Weights of a small mixture-of-experts language model, trained from scratch on English Wikipedia: width 192, 388M tokens.
Below are experts of layer 3 (counted from 0) of a mixture-of-experts language model. Rows are named up (a neuron's input weights, with its number) and show model dimensions 0-191. Each number is 50 + 12 x the weight over its row's rms, rounded and kept within 0 to 99.
Before each expert's rows: a language model's description of what the expert responds to. This comes from a sample of Wikipedia text that the model never trained on.

# expert 21
What it handles: Tokens after has/had such as since, been, and as, plus opening parentheses and surname or word pieces like Storey, Goose.
up0:52 21 60 51 20 43 51 49 58 71 31 42 60 45 68 46 46 60 69 49 48 44 34 67 55 40 52 49 50 68 56 60 43 40 50 22 74 50 33 49 58 45 52 48 64 63 44 34 60 59 48 65 59 69 64 37 49 45 44 58 49 62 65 71 56 50 60 52 33 49 28 39 48 59 58 62 32 31 46 50 70 30 51 73 41 65 55 57 53 42 46 72 63 43 47 45 47 75 72 44 35 59 33 41 54 44 44 81 59 47 51 73 46 33 59 36 43 53 60 54 51 67 58 30 36 54 48 47 37 44 47 50 49 44 29 71 42 45 45 60 52 46 41 51 49 47 44 56 57 28 57 64 57 44 69 44 40 88 42 50 65 41 59 37 55 51 38 42 70 40 51 51 53 50 49 24 45 50 32 51 45 50 69 31 49 59 46 64 64 41 58 43
up1:39 48 62 62 40 36 34 70 50 56 43 45 42 57 46 48 47 09 60 61 60 39 43 29 57 43 37 22 42 46 51 32 47 27 55 35 36 42 43 50 56 47 56 44 52 88 25 47 37 49 41 39 36 47 44 55 46 44 55 61 43 56 46 42 46 42 46 50 39 38 46 42 44 72 26 50 50 57 48 36 60 27 53 81 43 58 19 32 49 56 57 46 64 58 42 41 61 58 43 49 41 55 49 37 50 51 46 50 58 47 48 45 50 66 41 53 42 29 33 35 44 55 44 49 45 29 61 47 51 38 49 50 31 57 55 57 58 52 33 54 43 57 29 54 48 20 45 56 50 57 40 68 58 59 52 58 36 33 50 61 54 31 56 37 30 39 57 39 35 53 45 29 44 73 72 49 52 63 41 43 51 40 52 29 73 45 25 64 36 45 54 71
up2:38 40 59 43 61 46 21 58 42 63 42 72 60 60 66 35 46 35 58 60 25 53 59 44 60 73 62 60 48 41 42 54 62 59 55 47 63 41 35 59 54 45 37 38 43 52 41 53 41 44 54 50 40 58 41 79 48 59 65 49 64 44 43 31 26 44 44 71 61 38 63 43 53 59 45 48 35 48 28 50 58 39 48 54 39 69 39 47 29 59 31 41 64 26 66 54 48 50 50 24 55 59 47 47 25 43 45 40 49 14 30 44 53 54 47 59 40 49 42 46 45 48 71 40 41 47 56 59 61 55 71 42 24 53 43 27 39 36 32 39 57 54 65 54 32 54 48 61 39 72 48 57 45 48 58 30 62 54 45 49 42 47 16 42 54 34 50 36 64 56 24 43 51 42 67 52 54 41 34 66 44 37 48 46 39 47 49 66 45 61 64 55

# expert 8
What it handles: Prepositions for and with after verbs or nouns in career and sports bios ("debut for", "filled with"), plus auxiliaries and table pipes.
up0:46 71 35 60 42 63 64 40 74 66 63 38 60 63 56 64 39 51 52 65 44 61 29 38 29 66 41 48 48 27 57 51 60 50 35 39 54 50 40 47 54 44 51 33 32 55 60 53 68 38 56 43 42 54 34 49 39 53 37 45 58 49 88 62 49 33 62 61 40 33 65 67 43 64 55 43 39 34 54 54 43 48 61 56 44 51 48 46 43 41 74 45 50 67 26 32 46 58 48 67 59 54 56 38 62 48 45 52 40 70 53 37 49 68 47 61 51 41 83 60 44 56 39 28 54 56 61 55 21 72 75 45 43 55 59 45 70 59 31 52 35 58 53 62 54 53 59 57 33 50 39 45 52 41 54 54 49 42 28 53 33 33 60 55 43 51 43 48 31 45 69 39 76 44 64 58 51 43 40 57 42 37 65 75 44 44 27 43 48 58 44 48
up1:35 63 58 36 52 46 52 53 50 25 42 42 54 60 51 53 40 42 51 50 44 28 45 28 56 45 50 57 51 49 40 25 46 61 57 52 55 39 78 44 68 46 18 67 49 53 27 40 53 31 31 62 76 53 60 49 44 66 44 43 42 62 51 56 83 60 35 45 42 42 40 65 62 22 26 34 51 55 65 40 57 49 76 37 77 65 51 41 47 19 46 54 57 54 66 51 33 33 49 57 31 60 42 36 37 36 58 55 47 44 62 62 35 35 43 41 55 68 60 45 68 42 58 43 45 76 39 40 48 42 74 46 41 58 49 49 57 45 53 66 44 44 38 45 39 40 58 39 67 43 36 57 46 61 43 51 52 45 29 63 59 41 46 44 52 42 52 48 41 47 47 51 52 59 70 53 25 42 55 51 61 22 50 41 61 57 65 48 57 39 58 56
up2:39 52 36 54 59 70 49 69 44 36 55 34 54 57 44 62 43 69 52 59 40 48 52 32 71 64 61 50 51 45 44 73 54 47 70 49 44 26 53 54 46 57 51 25 71 48 34 43 48 30 52 68 49 62 42 46 59 43 49 42 41 45 34 80 50 44 47 77 48 56 51 43 68 58 34 37 53 43 57 46 62 33 58 53 48 35 64 41 47 61 51 27 57 43 42 54 52 77 42 68 35 35 54 39 54 78 67 39 57 74 50 47 41 58 72 41 58 46 48 66 27 52 78 51 50 52 47 43 74 66 59 47 72 52 52 60 46 30 45 46 74 64 40 36 32 38 56 40 48 56 31 68 42 37 45 47 60 47 38 30 69 42 66 43 38 46 51 51 48 59 44 57 39 35 58 72 37 60 59 45 52 36 66 43 43 30 41 34 48 41 53 56

# expert 13
What it handles: The word the and other determiners after prepositions or and, plus acronym pieces and place names, such as San, MMDA, Madrid.
up0:48 69 54 56 55 37 49 61 50 69 18 52 65 38 44 61 41 43 23 46 59 64 64 45 61 43 35 42 54 48 70 47 59 30 70 48 30 67 42 59 69 56 39 59 57 53 46 61 46 64 54 63 24 74 66 73 45 46 38 61 52 51 46 46 49 48 53 65 41 60 25 52 69 56 63 36 56 45 46 48 63 24 47 67 49 43 50 46 59 53 52 48 70 57 28 51 50 60 39 57 41 39 37 35 60 68 32 47 54 56 40 56 38 43 54 68 53 37 47 42 33 74 65 56 48 51 60 32 58 45 93 60 46 58 53 60 38 49 59 53 67 52 48 52 29 65 58 54 58 43 67 53 56 63 63 47 65 42 57 49 32 61 64 23 55 53 54 56 62 46 34 26 49 56 50 28 58 54 44 47 45 37 48 52 57 47 37 55 37 41 25 49
up1:54 62 32 51 62 57 39 58 51 56 28 42 66 45 67 57 55 62 42 46 52 45 58 51 52 68 46 36 34 48 66 45 35 39 38 28 40 48 51 65 22 57 43 74 43 34 40 52 40 64 32 58 47 66 44 39 39 40 42 47 73 58 47 34 51 38 69 53 41 62 35 36 54 50 16 43 57 45 58 42 47 63 47 24 44 50 55 44 45 40 30 57 56 43 38 52 36 64 56 38 67 46 52 55 58 54 40 74 46 61 50 56 45 43 51 61 41 26 71 52 37 56 47 57 34 45 76 38 50 60 50 31 44 51 53 61 61 35 56 45 33 45 46 47 51 40 70 51 53 60 30 48 49 64 57 51 37 53 35 57 77 32 57 55 44 48 32 47 50 78 31 43 60 36 77 40 55 55 56 55 46 56 46 49 63 38 66 72 20 76 58 41
up2:54 51 50 56 49 18 54 39 51 51 38 49 55 60 59 39 53 32 56 65 50 47 29 42 52 63 41 26 56 68 44 63 36 40 57 63 48 48 58 49 51 48 55 76 61 79 40 61 50 39 32 82 55 59 62 69 58 39 42 52 55 54 88 65 61 56 40 68 35 49 43 41 42 68 34 51 39 52 39 49 71 43 48 39 46 49 71 46 37 57 42 63 56 47 50 47 58 38 37 53 46 53 52 55 38 61 42 29 62 49 64 59 60 57 47 69 66 39 41 37 64 37 65 29 30 34 49 44 43 62 44 39 82 42 55 24 39 48 53 55 37 20 43 48 47 42 55 50 63 42 42 53 52 52 37 39 53 41 60 70 46 39 56 28 68 54 40 58 53 73 47 65 43 40 54 41 33 56 27 56 47 45 44 44 51 44 35 62 42 45 27 49

# expert 24
What it handles: Decimal figures in climate or area tables, word-final pieces (Novitates, alive), and nouns like time, station, inclusion after articles.
up0:51 58 54 44 47 36 58 83 48 61 22 50 75 33 52 46 67 52 37 46 51 42 31 39 58 50 40 60 49 78 47 48 45 35 54 61 51 38 37 47 51 43 59 78 54 60 66 52 44 46 63 62 40 33 73 61 58 55 67 37 38 60 41 66 43 32 17 35 61 60 52 68 44 57 42 51 49 31 53 65 69 47 47 27 49 41 62 46 50 54 35 61 60 36 48 53 65 48 36 44 42 55 61 31 47 28 63 55 61 41 50 44 75 51 53 56 53 66 38 24 35 49 40 44 51 56 47 58 27 58 57 45 43 46 42 68 36 52 56 43 46 43 58 28 33 63 63 42 47 59 54 59 57 45 57 61 44 39 38 78 62 58 58 39 44 31 25 52 51 73 52 46 58 64 63 60 34 37 34 63 37 52 66 55 37 54 59 53 32 40 48 43
up1:64 31 46 45 33 17 61 64 49 48 54 64 49 58 26 50 57 62 41 76 37 42 48 35 45 40 32 47 51 83 41 40 23 61 47 36 39 35 36 32 39 62 55 59 31 66 44 58 50 47 52 68 48 47 59 43 58 42 60 67 60 50 58 69 45 31 50 59 65 50 38 52 54 57 61 44 36 43 34 35 49 31 57 61 31 61 55 76 35 39 24 53 44 43 72 67 40 64 57 42 64 68 47 57 54 45 57 65 54 57 58 40 42 48 69 55 35 61 50 34 47 53 51 36 45 44 48 50 46 64 53 35 46 60 56 35 46 47 42 61 63 56 45 29 36 63 68 44 43 30 48 53 43 45 64 58 34 32 53 50 50 49 77 41 79 42 40 50 58 71 60 60 59 65 77 37 27 51 46 47 41 59 54 58 45 44 53 46 53 52 42 46
up2:26 55 65 58 50 65 45 53 35 58 48 57 40 35 69 79 40 49 59 46 46 24 39 47 67 65 30 63 59 65 53 52 58 53 47 28 52 41 52 65 54 55 62 37 53 70 60 53 26 35 56 51 40 45 45 55 39 51 43 64 55 52 66 63 50 40 53 31 53 50 55 58 60 61 34 51 62 70 34 56 51 37 43 41 40 20 48 67 56 42 44 57 66 52 37 44 46 68 44 42 61 42 51 31 53 42 71 55 62 46 37 34 49 35 33 68 45 60 70 51 38 66 54 49 55 50 46 47 49 49 55 39 57 65 52 55 60 15 58 34 49 41 62 48 43 34 52 57 38 41 37 26 63 56 61 52 38 29 58 54 35 57 66 52 52 30 32 40 64 76 57 35 41 49 69 65 69 47 35 63 44 47 69 76 60 45 70 50 66 63 49 48

# expert 9
What it handles: Prepositions such as of, to, from, and time adjectives after the like current, past, new, former, next, final.
up0:33 44 65 59 54 35 53 67 38 44 42 49 65 59 59 52 54 53 16 55 52 50 22 40 49 26 38 43 53 45 55 73 36 51 64 40 61 43 40 45 64 33 40 38 61 60 59 68 43 40 47 65 18 70 67 57 58 49 40 61 49 51 69 72 56 40 45 45 38 70 52 41 42 44 31 41 50 47 57 71 49 41 48 62 31 41 46 45 48 47 51 54 61 28 55 53 46 61 53 20 56 48 24 47 55 58 65 65 50 35 50 53 38 60 38 61 61 50 55 43 47 37 65 56 37 25 55 54 29 47 62 48 44 65 59 56 50 60 30 62 58 47 44 44 26 41 34 61 45 69 31 74 60 63 51 72 48 40 49 59 42 43 61 44 45 43 57 37 33 56 30 54 36 50 50 40 55 84 31 61 42 36 56 38 65 37 57 58 42 42 54 48
up1:38 52 70 40 57 56 44 45 22 42 51 52 49 46 61 35 37 41 47 49 32 63 50 56 45 50 51 46 40 73 47 57 41 32 48 26 37 50 39 50 54 34 36 34 56 69 59 39 45 75 43 58 49 29 58 31 74 41 45 29 64 54 46 69 63 55 60 46 55 28 50 70 32 15 49 42 35 50 26 49 53 66 65 50 51 60 50 54 42 59 47 66 34 31 41 31 46 42 34 29 29 52 41 29 31 60 67 65 52 41 33 49 60 35 57 62 43 46 31 53 47 54 71 31 31 36 57 52 48 66 64 39 59 64 51 52 55 70 32 38 62 47 57 40 53 44 43 54 46 37 50 55 71 35 32 33 39 36 60 58 51 56 51 48 50 46 59 41 49 64 49 47 42 51 50 51 38 62 49 56 33 40 37 46 44 54 40 56 58 72 36 25
up2:42 38 60 31 61 37 52 81 42 57 43 69 43 60 45 81 51 51 37 59 71 36 60 45 76 61 40 62 41 51 40 56 48 46 41 50 55 44 50 47 43 48 42 42 22 65 40 59 69 42 66 63 52 46 65 31 38 64 39 64 47 53 45 41 49 25 60 29 32 68 48 43 42 40 50 49 38 42 54 56 68 31 60 58 40 45 60 47 39 46 24 60 57 48 72 49 52 51 64 58 08 64 35 51 38 42 44 58 44 43 37 42 25 52 54 54 63 25 45 58 43 70 61 45 41 51 64 69 37 43 67 45 68 49 47 57 53 45 54 27 43 36 66 54 42 44 39 42 45 58 57 46 42 28 45 43 46 52 22 68 32 44 38 44 64 57 40 35 44 48 56 51 43 46 63 49 59 36 58 34 46 52 56 58 39 50 40 35 47 62 60 35

# expert 3
What it handles: Later pieces of split proper names and words, such as open in Copenhagen, illo, Frazier, plus capitalized name parts like National, Federal, Russian.
up0:37 56 62 50 43 61 58 73 30 65 49 65 67 54 43 80 51 55 50 49 37 53 52 49 71 42 51 60 41 43 51 65 34 45 42 50 70 34 28 76 40 52 32 73 33 54 62 43 52 55 65 61 37 50 58 40 61 47 55 64 51 62 56 57 31 16 63 63 42 44 45 68 37 30 40 42 35 45 33 56 56 56 42 64 49 69 45 47 28 39 36 60 52 56 48 43 62 62 16 42 49 49 40 50 53 58 35 56 66 39 39 53 51 42 52 53 39 40 18 37 45 52 55 34 41 35 65 27 26 61 70 40 50 49 50 49 52 35 53 56 58 60 58 55 50 62 53 55 51 52 38 50 71 56 38 67 37 34 53 46 52 55 62 30 51 48 47 40 57 63 32 46 36 50 65 46 48 55 49 66 51 54 40 48 52 57 71 53 55 72 77 30
up1:49 45 70 54 39 47 56 52 55 58 41 58 48 32 65 71 63 71 35 34 73 47 40 41 50 43 37 48 46 47 37 54 59 43 54 49 35 32 14 60 43 43 48 38 44 60 44 51 40 84 45 42 57 47 68 52 40 29 48 61 48 62 34 54 49 51 45 59 52 47 46 42 63 61 47 47 48 60 39 54 43 43 06 38 28 45 42 57 48 42 70 82 63 43 38 31 39 77 67 41 55 62 44 42 24 57 61 56 66 43 52 68 58 49 51 48 51 41 49 37 31 47 51 57 41 47 58 41 29 67 70 27 47 64 64 57 57 34 52 55 51 56 58 58 32 49 39 49 49 30 37 48 59 29 48 35 40 57 47 49 50 51 46 41 64 44 60 60 62 35 47 56 56 68 62 42 46 56 33 51 43 27 53 29 35 49 52 53 49 49 20 52
up2:42 41 40 58 36 55 40 64 55 33 40 35 42 51 59 66 64 41 35 57 57 64 34 51 40 61 42 37 58 57 35 55 38 36 40 60 40 69 42 65 64 44 27 75 59 40 55 48 48 73 46 59 56 38 62 56 33 33 50 50 64 65 39 44 47 44 59 64 82 46 46 47 82 63 43 48 47 53 45 53 58 45 51 45 41 39 37 78 60 30 55 46 36 52 25 58 58 50 63 34 32 60 54 39 45 73 46 56 63 40 44 39 58 24 37 52 45 62 39 31 35 58 49 43 41 57 51 46 44 56 76 36 35 45 52 69 66 48 32 48 44 67 57 49 32 46 56 54 44 53 45 17 54 60 61 41 38 54 18 56 42 38 60 53 66 36 30 34 66 54 61 49 43 54 57 47 36 40 48 47 38 47 58 62 35 37 25 53 45 54 48 56

# expert 28
What it handles: Mostly in after a role or noun, as in halfback in the National Football League, plus line breaks, commas and pipes in lists.
up0:48 44 35 31 42 46 72 33 28 49 61 63 51 51 47 64 56 46 59 61 43 43 51 29 44 58 56 69 51 47 49 34 30 42 40 77 40 56 67 50 51 55 60 49 62 48 52 40 78 58 51 53 32 43 69 53 54 36 45 60 51 46 55 30 52 46 46 43 57 30 41 62 69 53 53 41 47 44 25 21 43 40 31 35 48 42 40 58 45 67 59 49 46 69 33 63 35 68 60 63 29 43 40 41 55 45 53 34 42 29 35 55 49 41 54 47 43 26 44 55 27 39 52 41 31 38 53 51 38 30 53 67 72 40 40 49 67 52 29 58 39 32 56 56 59 48 65 67 49 54 37 51 36 61 60 40 17 59 55 52 55 55 69 72 49 46 48 42 63 42 50 71 29 66 53 50 56 44 56 59 36 48 36 45 31 57 71 51 39 53 44 45
up1:23 36 75 52 74 61 59 59 66 58 55 50 43 61 59 57 59 60 41 56 54 55 49 44 51 63 33 48 75 55 62 49 48 31 45 49 52 50 41 35 29 27 42 33 49 46 46 31 62 65 35 68 41 50 59 66 65 51 41 14 72 41 43 39 87 33 45 47 45 31 64 36 59 62 71 44 46 66 56 50 50 27 43 60 36 43 67 51 55 29 40 52 41 65 50 36 43 56 65 49 54 66 66 61 44 57 37 61 41 52 50 41 59 55 44 73 61 50 66 61 47 69 57 57 55 37 63 66 54 41 29 78 51 62 32 50 54 44 55 44 52 44 53 44 50 61 35 34 61 46 34 62 46 23 49 45 65 53 40 46 51 42 50 54 54 60 48 67 47 49 39 52 43 44 53 40 35 56 47 39 38 29 63 53 32 34 57 59 34 39 55 44
up2:53 39 44 36 68 66 41 44 47 58 55 35 41 35 64 40 64 54 41 65 51 43 40 39 64 52 36 50 50 23 48 60 49 46 66 46 43 61 50 38 52 52 39 38 63 61 40 58 48 41 27 42 50 42 76 76 50 50 50 13 29 70 39 54 53 45 44 50 43 40 36 59 53 63 47 42 48 73 39 41 46 46 56 49 37 39 48 58 49 63 33 56 49 50 62 33 47 56 57 71 53 46 55 39 56 41 53 57 28 77 57 51 62 56 64 39 51 65 58 35 64 70 44 52 42 30 60 49 47 75 46 44 26 62 34 66 39 42 63 46 60 51 52 47 47 49 55 53 52 26 54 64 70 44 62 37 47 39 57 50 25 49 35 30 54 68 51 46 62 67 35 35 49 58 58 33 67 73 71 51 43 35 40 55 37 21 50 31 52 41 66 31

# expert 22
What it handles: Lone space tokens in indented lists and table cells, and surname or place pieces after a first name, such as Foster, McMurray, II.
up11:48 58 38 36 47 46 43 63 42 35 55 60 43 39 53 53 63 32 47 48 75 37 32 37 66 42 22 40 56 55 39 50 43 32 49 40 49 45 59 54 56 54 33 55 47 76 35 68 31 32 47 44 55 49 66 56 63 44 47 36 59 67 47 73 60 38 70 23 45 42 48 60 67 42 38 55 50 63 50 51 51 48 57 51 32 51 48 39 52 47 43 39 54 67 63 58 45 71 55 33 58 67 43 40 34 40 53 44 54 19 49 45 40 26 48 67 43 40 45 63 26 71 49 33 49 23 60 46 64 47 47 51 37 53 44 40 54 47 41 67 31 51 60 30 57 75 42 31 48 59 54 43 46 36 66 42 30 40 57 58 50 21 46 46 46 44 62 24 42 48 48 52 37 55 43 34 60 47 62 36 50 62 47 51 40 27 20 47 56 39 42 36
up12:53 62 36 64 52 50 33 58 64 50 71 45 54 64 63 45 55 54 49 46 61 40 57 38 53 54 24 56 63 46 37 37 43 51 49 36 28 54 41 55 59 52 49 74 42 41 33 45 27 46 64 53 66 76 29 57 59 40 66 62 50 48 68 37 49 46 76 56 41 45 57 42 39 39 49 60 37 41 29 47 47 47 61 53 65 57 47 50 31 69 45 57 63 52 55 53 48 56 65 36 37 37 35 53 53 51 26 61 56 54 62 13 55 61 46 24 54 33 32 28 58 55 48 33 38 40 63 26 48 70 47 50 36 62 52 62 59 25 34 46 61 71 54 32 64 56 51 17 54 62 37 36 46 58 46 56 45 39 31 64 40 52 37 51 55 47 32 59 49 52 35 35 36 66 46 42 51 58 52 36 48 38 57 52 32 49 49 39 63 40 66 60
up13:47 62 33 54 61 52 39 51 56 37 63 35 46 48 67 65 43 62 60 55 54 49 61 56 57 61 48 50 47 51 59 57 43 52 43 37 47 42 28 57 47 43 39 31 59 65 28 37 51 57 63 51 36 51 51 54 60 43 68 68 52 74 45 53 62 47 46 41 60 59 51 64 39 52 68 55 46 49 59 73 43 41 55 30 55 46 61 30 35 52 34 59 81 61 40 39 76 56 58 47 37 51 44 39 54 68 59 42 52 46 44 62 53 39 44 52 43 67 37 41 48 59 50 20 48 41 64 36 37 43 62 45 34 50 54 50 46 48 29 57 41 54 75 63 49 48 37 38 49 50 52 39 73 36 40 36 33 70 51 61 31 35 51 39 46 39 21 54 49 43 74 49 68 59 28 53 51 55 59 19 17 41 21 52 47 39 46 50 34 23 32 43

# expert 14
What it handles: Possessive s, pronouns his, him, he, and inner word pieces like "cat" in catalytic or "his" in Memphis.
up0:50 42 48 42 52 51 49 49 50 67 30 47 55 68 51 52 43 27 48 58 56 40 44 31 57 48 49 53 52 64 37 66 05 32 31 47 16 59 37 55 40 34 54 46 31 51 34 49 38 57 49 52 51 64 57 70 54 36 49 59 71 47 35 51 48 52 69 61 64 48 47 64 47 60 59 33 57 51 42 51 47 20 66 82 71 52 51 49 51 53 45 43 59 48 45 51 60 50 55 54 47 65 51 59 58 58 62 53 74 36 32 61 50 35 51 44 65 63 43 60 49 64 38 38 44 45 57 19 42 51 41 33 46 70 41 41 67 43 55 60 56 50 73 58 61 63 49 38 54 42 59 61 52 40 57 45 63 52 47 56 40 49 49 55 69 64 30 40 62 29 40 59 63 61 70 51 26 43 57 59 32 61 35 60 84 48 36 51 45 49 39 44
up1:65 57 61 47 61 73 65 38 45 72 35 62 38 66 51 70 40 59 61 59 59 37 46 42 68 59 37 64 57 57 65 66 58 66 47 49 49 56 33 57 56 41 43 30 47 58 51 56 45 55 49 59 30 43 51 60 76 41 49 44 50 54 49 55 30 55 39 67 37 50 39 42 61 39 45 49 44 48 66 61 60 36 60 48 62 61 58 59 28 48 24 52 56 50 41 38 42 68 52 53 38 63 48 31 36 43 39 75 56 62 40 36 63 53 37 75 50 42 47 44 58 56 42 43 32 30 55 47 67 52 63 63 71 53 48 37 60 53 42 58 46 37 56 36 30 51 51 55 19 59 73 65 67 47 36 78 43 40 50 40 63 45 54 60 78 48 53 41 60 40 22 38 57 54 34 31 63 56 42 45 51 58 37 59 37 40 67 18 56 57 49 56
up2:32 52 65 45 27 54 66 48 46 45 51 30 37 47 51 60 32 67 55 24 47 53 76 61 51 56 35 60 40 82 49 23 63 52 45 51 40 36 46 70 53 42 42 72 39 47 48 50 31 42 61 39 29 14 62 48 44 48 64 65 51 55 62 55 51 28 59 52 41 31 42 41 51 57 44 36 31 31 34 47 46 60 48 53 44 45 57 37 37 59 59 48 60 56 43 40 48 56 34 42 42 46 30 48 48 55 48 55 58 33 61 58 56 33 53 63 44 35 41 55 63 40 75 33 33 50 64 54 39 54 50 49 42 61 47 52 65 31 41 47 78 36 58 52 51 43 50 25 69 59 44 47 78 48 38 42 49 34 31 65 70 44 48 50 68 39 56 35 56 49 48 50 44 47 49 70 30 55 58 35 58 50 49 41 44 34 35 59 38 65 44 63